From a checkpoint of a small mixture-of-experts model trained on Wikipedia: width 192, 64 experts in each of 10 layers.
Below are experts of layer 2 (counted from 0) of a mixture-of-experts language model. Rows are named router (the router's row for the expert), gate (a neuron's input weights, with its number), up (a neuron's input weights, with its number) and show model dimensions 0-47. Each number is 128 + 24 x the weight over its row's rms, rounded and kept within 0 to 255.
Before each expert's rows: a language model's description of what the expert responds to. This comes from a sample of Wikipedia text that the model never trained on.

# expert 6
It responds to: Short letter fragments and spaces inside names and abbreviations, often word-initial like San, Cr, Mal, or Bn, Flanagan, Philippine.
router [104 110 128 127 117 153 127 167 116 101 140 147 119 175 109 114 104 126 142 114 145 163 104  87 123 131  82 124 126 116 106 138 152 138 118 116 172 132 124 152  74 114 171 118 193 160  89 119]
gate0 [124  89 173  97 106 129 117 131 160 134  96 149 132 155 119 121 135 145 119 124  86 126 142 126 169 147 142 119 135 166 131 116 125 103 151 132 137 153 139 130 113 128  73  98 164 150 173  75]
up0 [121 113 123 101 158  97 113 124  92 116  89 149 149 182 140 111 162 116 105 107 112  86 138 125 120 140  90 126 137 116 118 132 143 113 113 124 126  91 148 145 113  85 131  95 128 140 153  93]
gate1 [136 112 155 117 127  71 135 139 201 136 125 125 120 164 135 117 110 162 131 107  97 175  77 122 133 151 122 109 113 158 153 163 135 118 129 108 172 112  80 152 111 120 131 108 175 147 170 150]
up1 [135 128 118 169 139 132 122 148 144 138 128 155 117  96 108 143 138 106 100 138 140 147 162  96 114 144 167 111 130 123 151 155 122 168 115 136 132 111 159 125 131 157 113 118 113 107 136 111]
gate2 [141 159 158 169 121 120 102 101 126 110 164 131 107 139 116 139 133 100 144 134  95 149 117 122 126 127 121 110 123 108 174 143 123 121 134 130  98 185 105 107 170 200 156 131 145  98 137 127]
up2 [148 149 135 128 138 154 114 134 159 140 148 115  92 179 123 140 158 115 147 131  86 146 139 159 102 153 116 106 125 169 114 165 112 165 137 134 119 121 113 107 180 147 153  93 108  93 165 136]

# expert 3
It responds to: Pipe separators in wiki tables, mostly after numbers in election results, sports statistics and draft lists, plus semicolons and closing parentheses.
router [164 131  72 138 101 116 121 101  97 143 159 138 135 132 160 120 128 101 160 143 106 123 145  69  93 153 120 129  98 104 170 137 129 166 114 142 123 146 116 112 141 123 153 114 143 110 162 162]
gate0 [125 124 166 145 110 129 146 145 117 143 155 101 133 149 133 129 105  74 154 118 127 139 143 114 130 153 142 128  92 157 119 117 174 112 128 136 163 101 114 176 117 155 142 134 103 177  97 183]
up0 [137 110 158  91 145 142 150 135  87 136 118 142  69  81 134 121 179 127 103 168 133 131 114  89 145 118 112 137 144 117 163 121 124 151 145  86 133 139 158 138 131 147  91 143  84 157 130 133]
gate1 [105 119 119 148 127 128 155  89 116 156 136 121 151 118 158  98 142 104 147 151 154 134  91 125 140 135 143 142 152 159 136 139 160 156 130 181 106 177 129 156 124  98 146 128 144 111  84 144]
up1 [102 106 151 121  94 119 139 103 143 148 149  99 101 172 116 109 112 117 154 133 113 158 125 126 159 144 220 150  98 142 144 123 123 136 136 148  75 147 131 158 107 131 136 120 128 120  91 135]
gate2 [127 126 145 104  87 179 120 130 127 136 114 112 159 140 147  90 160 121  82 155 117 100 143 131 159 105  76 157 105  99 155 130 132 175 116 136 133 105 153 130 165 120 131 162 131 146 146 116]
up2 [135 159 103 119 131  97  99 130 154  58  99 152 163 113 112 130 131 131 104 109 140  98 145 119 135 135 148 103 158 134 127 130 185  89 188 152 135 109 108 134 134 157 110 107 109  83  99 129]

# expert 9
It responds to: Capital-letter and digit pieces inside acronyms, codes and names in tables, such as LE, NMAT, CPI(M), plus country words like France, US, ITA.
router [141  59 164 128 122 173 125 110 169 125 100 134 159 106 112 103 132 124 165  89 163  89 135  78 119 133 115 103 108 154 170 121 108 117 109 130 115 131 105 143 104 105 130  92 145 159 110 162]
gate0 [144 115 122 143 140 172 109 127 138 115 115  91 137 151 121 146 139 101 125 164 122 129 120 141  95 141 155 126 141 106 133 145 183 117 109 124 133 132 195 126 143  98 137 135 128 133 143 160]
up0 [100 154 145 115  98 126 139 152 135 105 166 178 142 147 167 124 168 135 160 142 130 128 159  94 136 145  98 129 131 112  98  70 175 124 153 118  99 119 103 138  97 139 140 127 116 141 148  64]
gate1 [ 79 112 116 103 105 124 103  90 135  92  81 135 146 131 136 124 129 147 122 136 137 116 126 177 151 125 137 141 132 145 140 101 105 124 133 118 132 135 112 128 115 176 108  91 110  84 163 117]
up1 [ 75 100 135  78  79 136 141 112 164 111 128 121 120 156 147 118 135 118 165 107 134  87 103 114 108 154 169 142 121 102 145 125 140 122 117 134 132 130 127 151 141 145 108  86 156 127 143 141]
gate2 [ 91 133 161 104  76 140 119 124 143 140 158 127 124 150  83 131 144 108 154  81 116 174 107 109 107 138 164 142 169 132 103 179 140 134 174 156  68 169 146 133 190 125  99 138 179 139 123 114]
up2 [144 124 130 124 140 147 148 122 117 106 125  90 131 133 125 141 155 118 112 101 205 122 141  71 192 128 153 117 112  98 103 132 127 134 114 143 161 147 104 113 117 138 146  97  96 150  96 138]

# expert 7
It responds to: Accented vowels and word pieces inside French, Spanish and Turkish names, such as é in Bérégovoy, Tornos, Montecito, Belediyespor.
router [107 145 144 137 146 174 127  81 148 164  97 129 124  99 147 148 165 136 132 160 147 158 173 100 153 114  87  97 114 146 113 154 113  87 117 123 132 111 118 127 100 128 131  99 104 133 111 182]
gate0 [150 164  59 122 120 134 120 165 169 117 126 151 170 114  96 130 130 121 128 169 107 127 150 114 121 173 110 148 115 167 118  85  80 131 106 126 158 103 175 104 120 122  77 157 114 115 150 133]
up0 [ 93 122  94 120 111 118 136 107 146 133 104 132 159 146 110 110 141 100 148 174 127 149 157 142 123 134  95 173 158 150 130  95 123 120 117 126 131 109 117 101 107 125 121  97  76 102 192 113]
gate1 [160 154 144 174  81 148 128 164 125  91 152 177 129 166  88 138 142  90 149 167 115 144 158 104 138  78 109 159 150 142 135 136 162 102 127 121 104 151 124 139 107 154 101  93 144  92  91 128]
up1 [133 174 159 120  96 181 121 172 144  95 151 138 105 137 144 130 167 150 114 170 141  80 198 133 133 121  88 137 114 130 116 133 124 111 101 154 131 137 129 150 109 167 117 144 168 145 101 122]
gate2 [106  94 131 150 159 100 178 153 140 147 135 129 111 132 107 167 136 164 151 139 113 156 130  98 173 117  91 100 121  96 146 114 124 111 162 162 135 143 171 129 146 164 149 110 107 146  95 133]
up2 [150 131 137  94 134 117 122 154 126 148 137 183 149 112 141 153 104  73 111 123 161 114 141 133 112 141 169 158 105 127 109 128 109 123 100 140 149  72 113 161 114  96 119 141 144  97 160 111]

# expert 20
It responds to: Capitalized words in names of places and institutions, such as Rural District, National, High School, Council, Academy of Sciences, often after the or of.
router [105 111 125 108 128  80 148 112 108 120 146 157 162  83 148  88 133  97 115 110 150 126 145 159 118 106 142 146 127 117 144 127 147  56 115 118 172 131 170 114  83 138 124 153 138  85 126 154]
gate0 [125 112 129 157 117 115 123 129 126 122 165 164 126 159 101 127 135 121 158 107 117 145 189 129 135 138 130 121 167 119 122 168 127 159 124 100 115  93 146 126  98 153 134 147 156 162 114 100]
up0 [ 90 129 164 116 105 139 160 149 134 121 104  99 104 120 115 116 160 141 112 150 132 112  66 113 136 100 135 144  97 149 121 138 153 168 104 106 107 149 102 159 120 130  80 153 131 137 120 121]
gate1 [102 131 117 135 103 153 157 142  90 170 162 131  88 161  81 144 130 110 107 113 140 104 113 128 104 117 144 121 134 152 144 148 213 116 122 143 141 102 135 152 111 132 152 164 143 148 100 137]
up1 [123 161 106 172 163  96 114 109 142 110 103 101 145  88 166 110 124 107 143 114 130 116 137 112 165 126 114 100 111 111 150 101  71 146 125 105 128 149  94  97 126  91 123 106 155 127 146 137]
gate2 [133 115 183 128 135 107 153 135 146 137 140 174 148 132 128  98  85 123 138 142 138 152 132 104 155 138  90 144 109  84 157 122 122 153 125  99 167  96 151 127 151 137 153 165 153 124 117 121]
up2 [169 113 139 130  89 121 103 144 152 156 129 104  91 112 152  97 139 139 149 126  79  91 140  94 139 135 109 133 113 113 117 138 124 143 127 115  90 164 130 152 149 112 134 102 137 170 123 134]

# expert 12
It responds to: Table cell separators | in sports and election tables, plus sentence-final periods, semicolons and colons, such as ")." and ".".
router [159 115 110 129 117 167 111 104  94 122 166 124 107 109 110 189 103 163 121 119 102  73 146 111 141 155  97  94  99  96 152 123 147 117 122 134 148 132  72 142 107 113 139 101 125 112 132 127]
gate0 [ 94 141 147 153 155 134 165 104 127 121 103 147 124 150 131 132 108 182 173 117 166 154 158  99  93 133 136  95 132 117  77 154 180 145 120 173  84  74 147 131 101 154 133 165 109 157 141 111]
up0 [ 93 142  77 113 132 130 105 149 167 118  80 152 128 119 114 167 167 147 111 135 113 123 120 128 125 122 110 143 150  97 140 120 114 125 128 116 172 155 123 160 116 147 124 118 149 137 101 129]
gate1 [ 81  82 152 118  89 126 129 122 130 101  91 112 138 157 163 153 110 142 165 136  97 143 127  91 147 137 157  70 112  86 162 116 142 137 158 178 187 158 100 157 154 122 135 130 152 113 125 148]
up1 [135 203  92 120 131 127 112 109 144 110 131 114 117 104 102 112 114 106 103 144 116 132 100 155 135 133 131 161 139 140 133 129  98 123 113  73  99 116 170  95 147 121 130 144  97 129 134  85]
gate2 [132  93 172  88 134 132 141 153 106 123 150  86 162 135 125 147 144 108 100 102 126 130 131  88 174 143  76 124 148 178 131 110  99 142 128 155 132 164 141  94 114 234 156 113 152 152 158 138]
up2 [112 129  85 131 138 115 121 116 123 111 129 163 173 121 130 120 108  82 147 179 119 145 120 156  89 113 162 109 141  76 125 151 142 127 131 138 131 108 100 146 154  77 126 139 131 127 124 142]

# expert 30
It responds to: Capital letters and abbreviation pieces after R or N, such as RCA, R&B, A&M, plus country words like United States, USA.
router [116  79 141 156 137 161 159 103 147 138 158  89 108 131 109 135 121 117 153 124 167 151 151  95 123  97  85 131 124 125 128 143 112  99 116 104 138 125 114 141  91 118 135  73 160 164  96 136]
gate0 [101  98 154 106 125 123 128 124 113 123 196 123 103 128 118 140 137 131 123 140 133 129 119 192 153 145 124 126 153 142 140 169 108 127 129 137 159 174 149  97 157 118 133 128 149 136 171 182]
up0 [110  96 142 134 103 106 108 118 121 111 202 151 101 125 112 124 123 144 135 144 148 132 126 219 136 149 121 143 152 145 157 153 101 133  98 130 162 151 124  92 143 107 125 126 151 117 157 177]
gate1 [141 127  85 131 151 154 129 175 141 146 154 119 117 146 157 131 104 155 153 146 139 119 117 121 108 133  95 165 174  93 137 184 121  90 136 152 134 127 153 139 163 100 174 109 114 157 129 102]
up1 [125 116 131 171 132 128  65 127 167 170 105 161 198  96 158 127 113  89  97 127 118  65 106 125 124  86  85 122 148 155 132 132 107 129  89 118 128 127 140 141 151 157 152 111 106 126 150 132]
gate2 [140 126 155 103 147 132 135 129 149  85 159 118 135 125 163 141 145 108 125 166 155 163 137 132 128 109 138 104 109 101 126 158 116 150 131 159 113 120 103 133 126 127 138 155 131  91  65  95]
up2 [127 133 170 160 113 133  71 153 138 116 156  89 118 127 159 135 172 122 120 156 140 132 100 212 120 176 125 107 121 132 114 162 101 130 144 104 119 162 134 124 132 115  96 143 159 108  81 101]

# expert 41
It responds to: Line breaks ending table rows, headings and list items, in weather tables and road lists, plus sentence-final periods and closing quote-periods.
router [146 114 108 159 135  86 154 122 119  97 119 144 147  72 108 135 161 141  94 120 128 123  88 103  88 130 115 136 135 101 174 111 146 119 153 101  91 178  84 144 151 153 116  62 124  76 120 141]
gate0 [148 134 131 153 108 134 135 134 101 135 170  96 132 165 140 131 105  74 101 131 109 125 107 120 139 140 129 125 154 122 162 137 133 145 149 159 145 159 136 103 164 114 117 120 130 116 115  80]
up0 [149 136 102 119 100 132 145 109 115 112 141  96 140 146 156 103 110 102 120 138 108 109 110 102 158 124 130 122 138 128 192 126 139 129 104 161 136 141 133 126 148 122 103 102 124 118 104 109]
gate1 [153 145 190 139 105  91 110 128 131 135 122 123 131 128 119 115 127 123 105 171 120 130 130 126 117  81 108 161 124 130 135 147 119 105  86 135 142 121 171 140 161 113  79 136  97 133 114 143]
up1 [130 175 182  93 157 115 120 133 129 143 155 140 125 158 120 121  94 133 173 140 130 145 117 114 152 102 122 116 154 156 166 120 131  89 120 131 111 124 120 177 118 147 111 123 135 152 130 104]
gate2 [141 109 123 168 100 146  81 174 105 145 113 136 144  86 136 154  92 113 142 138  77 118 121 131 104 132 150 138 122 128 141 138 141  98 143 101 116 110 122 104 172 127 141 101  86 162 113 110]
up2 [129 121 107 116 148 105 140 104 134 106 127 115 115 152 145 122 186 129  78 137 167 143 163  94 135 153 104 122 129 106 144 106 113 167 106 160 147 108 143 165  83 141 131 122 163 121 139 139]

# expert 0
It responds to: Wikipedia section headings and the line breaks after them, such as ==, ===, History, Geography, Further information, Scientific classification.
router [153 145 132 125 104 100 131 151 135 120 119 108 122 135 113 103 105 142  77 103 127 133 172 169 171  87 132 140 110 125 159  95 146 115 164 102 100 133 161 117 125 162 152 125 173  88 111 148]
gate0 [142 158 159  97 108 132 142 149 125  96 103 171 132 198  85 134 124 126 129  85 129 131 133 141  72  95 149 133 129 147 103 141  89 127 176 112 140 134 121 107 128 164 179 174 189 118 134 111]
up0 [153 153 109 119 156 127 110 117 160 113 132  93 116 203 144 139 120  84 124 108 133 129 103 139  98 113 152 142  98 161 104 138  84  72 149 152 112 112 131 127 120 166 148 136 159 121 116 132]
gate1 [ 92 123 148 122 129 138  82 161 106 126 144  87 158 139 113 127 101 100  68 146 131 158 137 105 134 106 119 118 135 135 142  93 152 143 118 151 139  90 143 146 151 182 121 126 143  61 130  70]
up1 [126 105 109 140 150 125 159 114 135 133 141 150 138 103 157 140  89 143 130 124 125 166 108 105 103 141 104 160 121  96 126 129 126  87 100 137 130 123  93 156 112  85 109 102 134 176 131 155]
gate2 [106 104 176 126 113 131 155 124 131 113 165 112 145 146 148 104 143 103 105 146  84 115 124 123 153 137  91 136 155 147 131  93 107 177 132 140 163 139 152 137  96 135 108 110 182 123 156 147]
up2 [106 102 139 129 138 113 125 146 107 125 179 121 159 154 154  95 151  83 107 105 124  86 144 111 152 122 131 126 179 133 135 140 107 147 141 147 141 161 163 145  99 156 123 111 159 103 147 139]

# expert 8
It responds to: Punctuation between items, mostly colons, table pipes, commas and en dashes in date or score ranges, as in 1830 - February, Party: Labor, 2015–2016.
router [128 131  97 142 153 134 110  67 139 135 143 139 155 102 145 151 129 152 123 119 152  81 138 126 113 130 115 107 121 108 136  87 148 139 170 136 145 113  72  98 162 130 130 110 118  89 129 132]
gate0 [128 132 163 113 127  86 155  96  96 143 141 106 108 117 124 120 142 101  89 188  96 103 127 131 136 156 160 105 151  97 119 132 145 132  90 170 129 137  91 148 174 118  94 109  86 133 115  99]
up0 [131 146 143 116 141 163 123 123 129 137  99 134 114 163 105 119 112 127 150 107 121 139  91 121 145  98 123 122 133 116 141 126 128 127 126 111 161 149 127  97 132 140  94 118 146 130 122 150]
gate1 [191 122 137 108 171 138 100 135 124  88 136 157 163  90 163 138 114 157 140 141  85 109 152 139 118 114 116 159 133 129 173 148 154 118 132 144  94 122 110 100 162 121 154  69 122  92 107  93]
up1 [204 142 107 137 147 132 121 125 151  84 114 167 148  98 155 128 155 151 156 127 121  99 135  80 120 104 118 154 110 146 140 138 128 101 134 150 139 113 147 120 159 142 160  60 136 128 104  87]
gate2 [ 79 145 130 113 156 103 124 132 148 129 120 154  84 154 126 104  88  86 159 111 103 146 118 129 107 138  85 105 109 125  94 115 158 145 118 163 123 110 134 124 159 102 149  89 107 155 118 107]
up2 [139  92 107 123 116 171  92 127 170 112 137  96 104 118 157 171  99 169 105 134 116  96 149  81 128 133  81 140 112 134 129 131 132 121 139 135 156 104 131 110 109 145 121  98 154 131 132 110]

# expert 37
It responds to: Syllables inside Indian, Central Asian and Azerbaijani names and places, such as Tarak, Narayan, Rajasthan, Uzbekistan, Uttarakhand.
router [158 136 103 134 131 132 144  89 142 132 121 133 132 143 135 135 121 131 151 178 100 178 155 126 125 100 120 110 100 100 137 112 100 160 132 117 148 105 126 145 132 125 112  98 135 142  88 135]
gate0 [168 134 121 118 130 147 116 112 125 163 129 124 111 127 159 141 127  92 117 123 132 131 131  95 128 104 136  82 132 151 110 116 118 128  82 154 172  91 145 163 113 121 109 134 146 144 127 123]
up0 [124 149 112  75 109 126 114 122 125 155 188 132 133 149 123 144 113 130 134 150 122 113 131 120 133  83 119 125  85 126 137  99 147  98 103 140 155 133 170 165  66 124 126 145  97 120 127 102]
gate1 [162 129 126 122 100 146 158 113 117 110 160 125 108 148 119 110 103 101 120  88 119 130 112 155 107 157 148 131 117 160 145  87 116 137  53 147 143  95  78 180 147 151 151 105 138  98 125 124]
up1 [162 130 104 128  97 109 108 125 185 172 187 106 101  47 162 126  96 108  98 110 132  99 171 115 128 104  99 104  99 124 157 135 102 102 111 120 132 153 119 127 192 146 136 107  52 105 130 134]
gate2 [109 127 103 127  98 122  80 125 124 117 102 131 129 141 103  84 150 151 159 132 134 142 102 154 141  90 136 146 108 112 125  97 110 161 189 141 141 118 146 144 164 180 133 123 117 140 136 138]
up2 [133 132 127 149 151 129 100 118 126 139 168 138 105 104 163 127  88 129 104 136 119 148 135 149 133 124 142 131 132  76 119 169 155 137 119 119  83 132 135  91 109 132  65  88 146 146  93  98]

# expert 34
It responds to: Word pieces right after a capital letter at the start of names, such as D-ar-ius, C-ob-urn, Charl-otte, San, Car.
router [121 137 116 112 136 153 137 113 120 154 133 122 119 162 149 128 119 107 161 152 115 137 137 132  86 140 140 169 116 137 112 105 155 132 145  89 115 115 146 179 108 116 141 146 151 154 133 131]
gate0 [151  95 108  81 153 108  83  95 121 113 106 147 135 139 136 130 160 124 148 134  71 120 150 113 129 104  97 125 172 117 121  83 171 149 136 101  68 147 103 142 129 127 128 132 145 189 143 143]
up0 [137 116 136 113 176 114 135 123 159 104 160 139 101 154 142 176 126 129 151 162 121  99  97 166 129 118 142 105 162 135 136 151 119 175 130 109  97 123 109 130 162 116 157 135 103  98 118 107]
gate1 [120  92  79 108 157 130 166 128 139 160 123 139 144 152 131 125 144 175 137 165 109 145 104 153  99 110 135 131 142 190 149 117 168  78 114 132 102 158 103 108 110 132 113 109  95 129 117 166]
up1 [127 110 126 166 151 124 114 127 141 112 112 120 141 191 142 114 132 116 149 114 139 121 141  96 142 120 175 122 124 165 136 114 168 112 130 137  91 146 107 107 108 120 131 135 130  74 149 114]
gate2 [136 138 143  99 133 109 100 174 114 115 153 138 169 130 132 131 141 109 134 100 131 109 149 114 165 124 158 105 129 139 121 137 173 121 121  78 136 141 132 122 122 155 119 100 127 138 132 103]
up2 [156  98 151 114 134 140 137 103 118 138 127 139 120 141 145 114  75  95 141 112 149 150 148 129 157 134 119 133 124 118 142 148 160  98 107 151 146 136 138 104 129  80 115 122 152 123 123 113]

# expert 11
It responds to: Single lowercase letters split off as the first piece of a word after a space, such as p in petiole, h in hurricanes, r in rational.
router [106 150 145 147 116  98 137 138 106 119 142 108  93 148  98 126 102 148 160 122 116 129 138  89 124 114 145 124 125 122 113 167 115 112 139 135 142 162 127 112 118 128 114 134 133 103 164  88]
gate0 [155 118 118 119  82 111 151 134 114 128 113 128 112 137 158 104  82 116  99 126 123 178 159 133 100 139 124 119 121 160 202  97 174 127 120 139 135 142 154 101 125 128 107 111 143 130 102  99]
up0 [126 129 118 125  83 128 140 108 114 143 126 142 115 126 125 119  98 107 132 100 129 137 140 133 144 157 116 116 127 165 173 103 128 104  98 146 153 145 143  97 139 110 114 127 109 136 141  97]
gate1 [107  87 145 162 129 104  90 132 162 136 111 138 133 123 113 119 111 123 152  92 148 114 121  92 109 176 120 112 164 158 121 112 116 120 140 172 140  93 135 110 105 128 149 179 129 103 102 142]
up1 [130 166 119 118 142  99 138 143 146 146 119 103 149 150 133 138 121 118  92 128 108 129 159 107 127 104  94 119  91 114 112 133 142  73 112 114 122 181 128 164 115 128 118 105 160 122 172 163]
gate2 [133 108 119 160 124  84 160 108 121  99 128 116 111 156 106 111 105 131 109 115  55 187 129  88 133 124 111 123 116 124 143 127 122 111 114 125  90 105 104 114 159  91 113 130 109 153 147 113]
up2 [124 137 121 115 126 184 110  85 140 169 141 102 113 112 158 185 127  90 156 151 159 155 119 142 137 148 152 142 153 151 101  90 126 115 102 136  72 127 145  86  38 100 152 110 133 104 155 149]

# expert 45
It responds to: Lone capital-letter first pieces of names and words, as in G in Glyphonyx, P in Psara, S in Sokuluk, W in Wells.
router [138  79 123 148 153 100  89 115 135 132 153 124 146 113 136 130 157 109 112 143 117 108 135 129 106 134 106 125 111  94 109 119 142 139 162 126 129 156  95 123 118 142  88  90 182  73 137 158]
gate0 [114 113 178 127 118 120 110 148 146 130 130 121 119 125 126 142 104 143 109 107 143  99 113 121 143 100 117 119 105 102 121 160 189 191 118 142 109 156  90 136 131 132  90  81 106 145 124 134]
up0 [135 109 174 144 134 130 123 141 108 112 152 166 104 106 138  76  97 110 142 138  57 122 159 123 143 105 147 117 139 144  77 151 120 170 136 152 177 158  90 103  84 114 129 168 130 146 126 128]
gate1 [162 132 105 144 160 149 148 128 130 104  84 116 132  96 119 107 151 103 105 118 119  57 148 101 135 139 152 108  72 140 117 117 164 131 132 129 181 118 103 152  94  99 110 110 153 123 140 201]
up1 [171 113 129 143 153 139 167 126 134  96  98 120 150 109 103 110 158  99 118 125 113  43 138  94 116 143 153 118  65 134 106 109 158 131 125 123 183 123 121 150  86  92 128 111 163 138 143 199]
gate2 [135 130 121 129 150  98 170 127 112 124 106 129  81 110 111 138 139 176 144 107 102 107 120 132 163  75 105 135 122 126 118 168 124 115 182 131 139  99 149 147 155 134 102 137 122 140  97 116]
up2 [114 153 108  73 138  56 129 147  93 132 112 133  89 128 117 118 114 161 131 157 128 115 110  92 157 106  84 118 134 140 114 137 106 151 164 129 130 141 159 125 176 130 127 128  97 141 121 111]

# expert 42
It responds to: Digits in the middle or end of years, measurements and coordinates, such as the 3 in 1934 or the 4 in 1.94.
router [141 113 136 132 171 125 149  85  96 127 133 149 107 101 122 144 147  92 111 121 114 117  82 123 128 115 163 142 117 148 122 107 170 126 188 164 135 106  91 115 106 148 144 116  89 158 125 161]
gate0 [130 108 105 105 124  91  94 137 120 105 116  96 129 109 131 162 130 148 189 127 141 115 120  86 160  99 113 115  96 105 157 123  86 131  86 137 125 136 125 156 103 110 106 126 144 155  98 125]
up0 [108 144  95 107 162 106 133 150  91 137 165 107 187 128 134 102 112 112  95 154  99 115 130 142 151 144 111 161 135 111 139 146 116 125 155 112 115 144 141 124 145 117 125 123  84  69 140 135]
gate1 [175 136 163 138 145 146 118 139 124 137 146 156 106 152 113 126 117 135 135 115 136  89 107 135 121 132 165 161 117 136  93 118 142 113 118 150  96 152  94  89  90 143 149 153 127 177  94 124]
up1 [154 134 191 128 151 153 111 150 131 143 147 157  99 150 127 119 115 121 150 118 145 110 112 138 127 111 189 154 102 151  90 135 171 127 103 149  89 144 102  93 115 144 156 157 106 162 114 143]
gate2 [145 130 126 105 134  86 115 137  55  99 159 112 100 157  91 133 133 107 150 142 107 128 145 135 159  88 131 118 140 121 123  70 104 133 190  85 162 118 140 135  97 131 141 107  75 148 118 130]
up2 [ 78 142 113 159  86 128 121 125 144 145  93 151 156 125 154 114 117 145 135 143 137 141 136 114 142 137 136  96  94 125 140 175 149 130  40 135 105 171 110 130 146  91 129 151 153  99 145 132]

# expert 31
It responds to: Line breaks after sentences, headings or list items, and raw byte pieces inside Chinese, Japanese and Korean characters.
router [141 136 135 149 150 143 114 127 172 113 104 154 119 121 147  99 114 162 121 135 124 110 111 118  92 101 156 112 135 112 139 122 112 127 115 109  96  83 108 126 139 110 145 122 102 166 127 162]
gate0 [138  72 100 143 118 146 104 129 131 104 146 124 175 120 171 149 145 110 126 112 157 125 126 127 114 103 186 105 125 174 126 132 132 122 177 161  86 122 124 123 125 157 152 124 141 145 149 120]
up0 [116 174 119 129 131 128 142 113 150 123 125 136 120 151 108  68 161 140 134 146 111 141  77 128 141 116 116 152 121 122 148 131 137 128 123  93 167 116  97 137 124  97 102 114 104 147 100 133]
gate1 [107 114 119 143 134 131  91 132 136 122 129 135 150 161 155 130 113 146 130 111 108 134 155 132 134 143 114 111 165 128 135  71  87  99 135 128 109 144  68  94 204 146 102 113 110 163 132 127]
up1 [ 85 114 110 161 162 145  98 134 145 124 122 129 126 154 148 162 106 131 143  81 115 116 113 117 143 105  92 110 161 125 127 131 124  98 102 130 123 115  96 128 152 125 108 119 102 134 149 140]
gate2 [ 94 160 151  62 112 152 166 130  80 101 131 142 114  79 128 164 141 153 101 121 118 104 153 124 104 144 110  90 105 110 115 119 123 119  92 120 149 110 122 142  84 145 123 115 119 140 147  87]
up2 [152 124 118 197 129 151 135 105 141 106 160  84 137 173 114 101 130 161 131 116  85 105 127 123 139 156 120 151 143 168 156 157 104 139 154 104  97 148 154  90 121 128 135 137 125  87 140 152]

# expert 50
It responds to: Letter pieces and whole words in South Asian and other foreign names, such as Chandigar-h, Bh-att, Tiruvann-am-alai, India, Khan, Singh, Pakistan.
router [158 123  87 167 160 108 124  70 145 143 112 116 107 143  99 114 144 138 110 128 129 129 154 132 111 102 116 155 104 120 145 112 127 109 152 109 118 110 137 133 103 115 133 107 144 106 124  97]
gate0 [ 77 129 150 137 132 120 104 127 149 122  63 150 126 166 174 110 117 115 116 118 147 118 132 141 126 108 164 108 134  99 149 129 126 112 145 117 136 129 116 130 114 128 141 136 112 130  97 141]
up0 [ 94 139 129 125 164 108 115 165  85 189 129 155 125 121 138 110 117 126 160 101  97 136  80 133  93 125 118 111  98 128 151 123 121 187 150 138 157 121 130 140 101  99 135 162 136 167 119 128]
gate1 [142  85 125 135 115 115 114 169 125 121 139 127  97 120  91 103 126 139 155 111 146 137 107 132 127 158 105 136 138 163 134 131 100 132 153 151 100 113 116 123 131 122 171 122 169 140 103 113]
up1 [138  93 180 165 169 139 157 116 117 156 140  63 135 148 114  91 136 150 107 118 108 134 134 136 116 133 110 126 122 121  94 141 130 151 148  81 150 114 142 170 102 131 155 106  85 113 143 119]
gate2 [122 108 137 129 159 126 146 138 140 116 136 159 141 141 149 171  82  84 105 170 153 109 133 138 132 135 132 117 116 103 127 119 118 153 153 177  98 120 108  96  93 116 144 129 106 111 189 145]
up2 [126 133 186 149  85 133 148  91 104 134 176  99 141 133 107 139 173 122 130 108  74 166 130  89 127 132 107 121 140 123 142 139 117 117 102 127 134 135 127 143 153 157  87 155 140 134  76 140]

# expert 1
It responds to: Number words, units and place nouns after "the" or "a", such as one, two, %, °, km, station, highway, Chart.
router [143 105 114 141  62 132 136 139 142 113 124 142 164 139  84 125 105 137 118 121 128 115 170 132 134 140 118 133 120  94 125 152 151 109 136 146 141 175 169 140 113 140 140 133 120 145 122 126]
gate0 [123 148 179 111 138 165 178 132 170 124 137  93 160 129 114  91 134 107 155 122 103 157 145 106 161 149 152 165 155 114 176  95 145 114 148 174 135 143 102 117 123 170 123  98 150 124 188 160]
up0 [126 109 117 126 105 125  98 148 110 146 123 138 118 102 132 149  94 173  82 115  90 144  92 137  44 118 139 150 155 141 135 160 114  84 158 124  95 166 166 169 124 116 147 122  58 137 142 120]
gate1 [103 180  63 137 138 145 113 165 144  73 115  84  80 143  81 124 164 141 123 132 103  91  99 103 120 141 102 127 155 107 120 146 140 119 144 122 116 137 129 115 120  81 132 130 158 124  90 168]
up1 [157 124 103 149 119 125 111 134 144 113 139 122 133 133 118 119 147 115 103 145 106 137 117 107  92 147  77 145 111 115 126 118 123 110 141 162 150 127 153 109 114 119 134 101 167 123  70 147]
gate2 [162 149 108 126  52 136 108 110 128 139 101  84 126  93  96 183 111  97 104 110 113 127 147 119 164 141  87 103 130 109 138 144 103 138 134 142 114 129 139 146 125 118 152 137 146 136 159 115]
up2 [126 121 107 133 136 158 165 136  87 113 137 111 110  94 157 102 154 112 129 124 107 132 138 141 112  83 154 132 150 134 121  92 159 131 146  90 111 143 162 117 146 157  98 162 164 118 162  96]

# expert 25
It responds to: Hyphens, apostrophes, dashes and capital first letters inside compound names, such as Alt-Wiedikon, O'Ward, Al-Ettifaq, DeWine.
router [129 117 138 127 117 109 106  95  88 134 144 102 137 102 172 179 135 175 147 150 137 121 152 144 123 128 174 135 120 136 126 122 148 100 155  99 146 121  96 151 107 129 146 156 127 111 152 113]
gate0 [134 127 153 138 126 165  92 157 130 156 108 100 129 135 169 139 112 121  79 136 122 156 145 121 151 138 139 118 120 143  87 103 131 126 174 134 153 162 157 143 159 139 100 149 100 138 110 109]
up0 [133 126 134 159 162 114 125 113 131 124 105 126 127 166  84 156 138 144 131 113 100  96 134 131 128 115 112 118 150 122 137 136 133 159 133 125 121 123 119  74 128 142 138 115 135 103 155 165]
gate1 [125 111 139 116 121 150 122 124 127 141 168 129  93  81 133 133 144 133 159 133 134 180 160 121 139 157 157 118 144 155 126 125 156 148 121 143 121 126 136 185 190 126 161 126 153 169 108 109]
up1 [155 121 103 101 132 101 136 144 128 121 110  98 163 116 123  92 125 129 114 122 119 106 128  88  88 138 139 115 124  99 118 153 107 111 132 137 170 145 153 122 111 102  99 110 101 107 130 160]
gate2 [113 127 146 148 141 134 136 133 128 145 104 128  94 141 176 125 124 123 164 134 135 125 100 111 167 123 122 119 144 177  87 154 132 135 136 185 116 145  90 126 131 145 142 145 126 151 135  96]
up2 [152 147 121 145 106 102 128 140 129 128 147 176 143 134 142 130 118 110 104 149 121 139 132 163 128 150  98 135 128  95 122 141 119 110 139 114 143 174 159 117 124  76  83 135 182  96 143 129]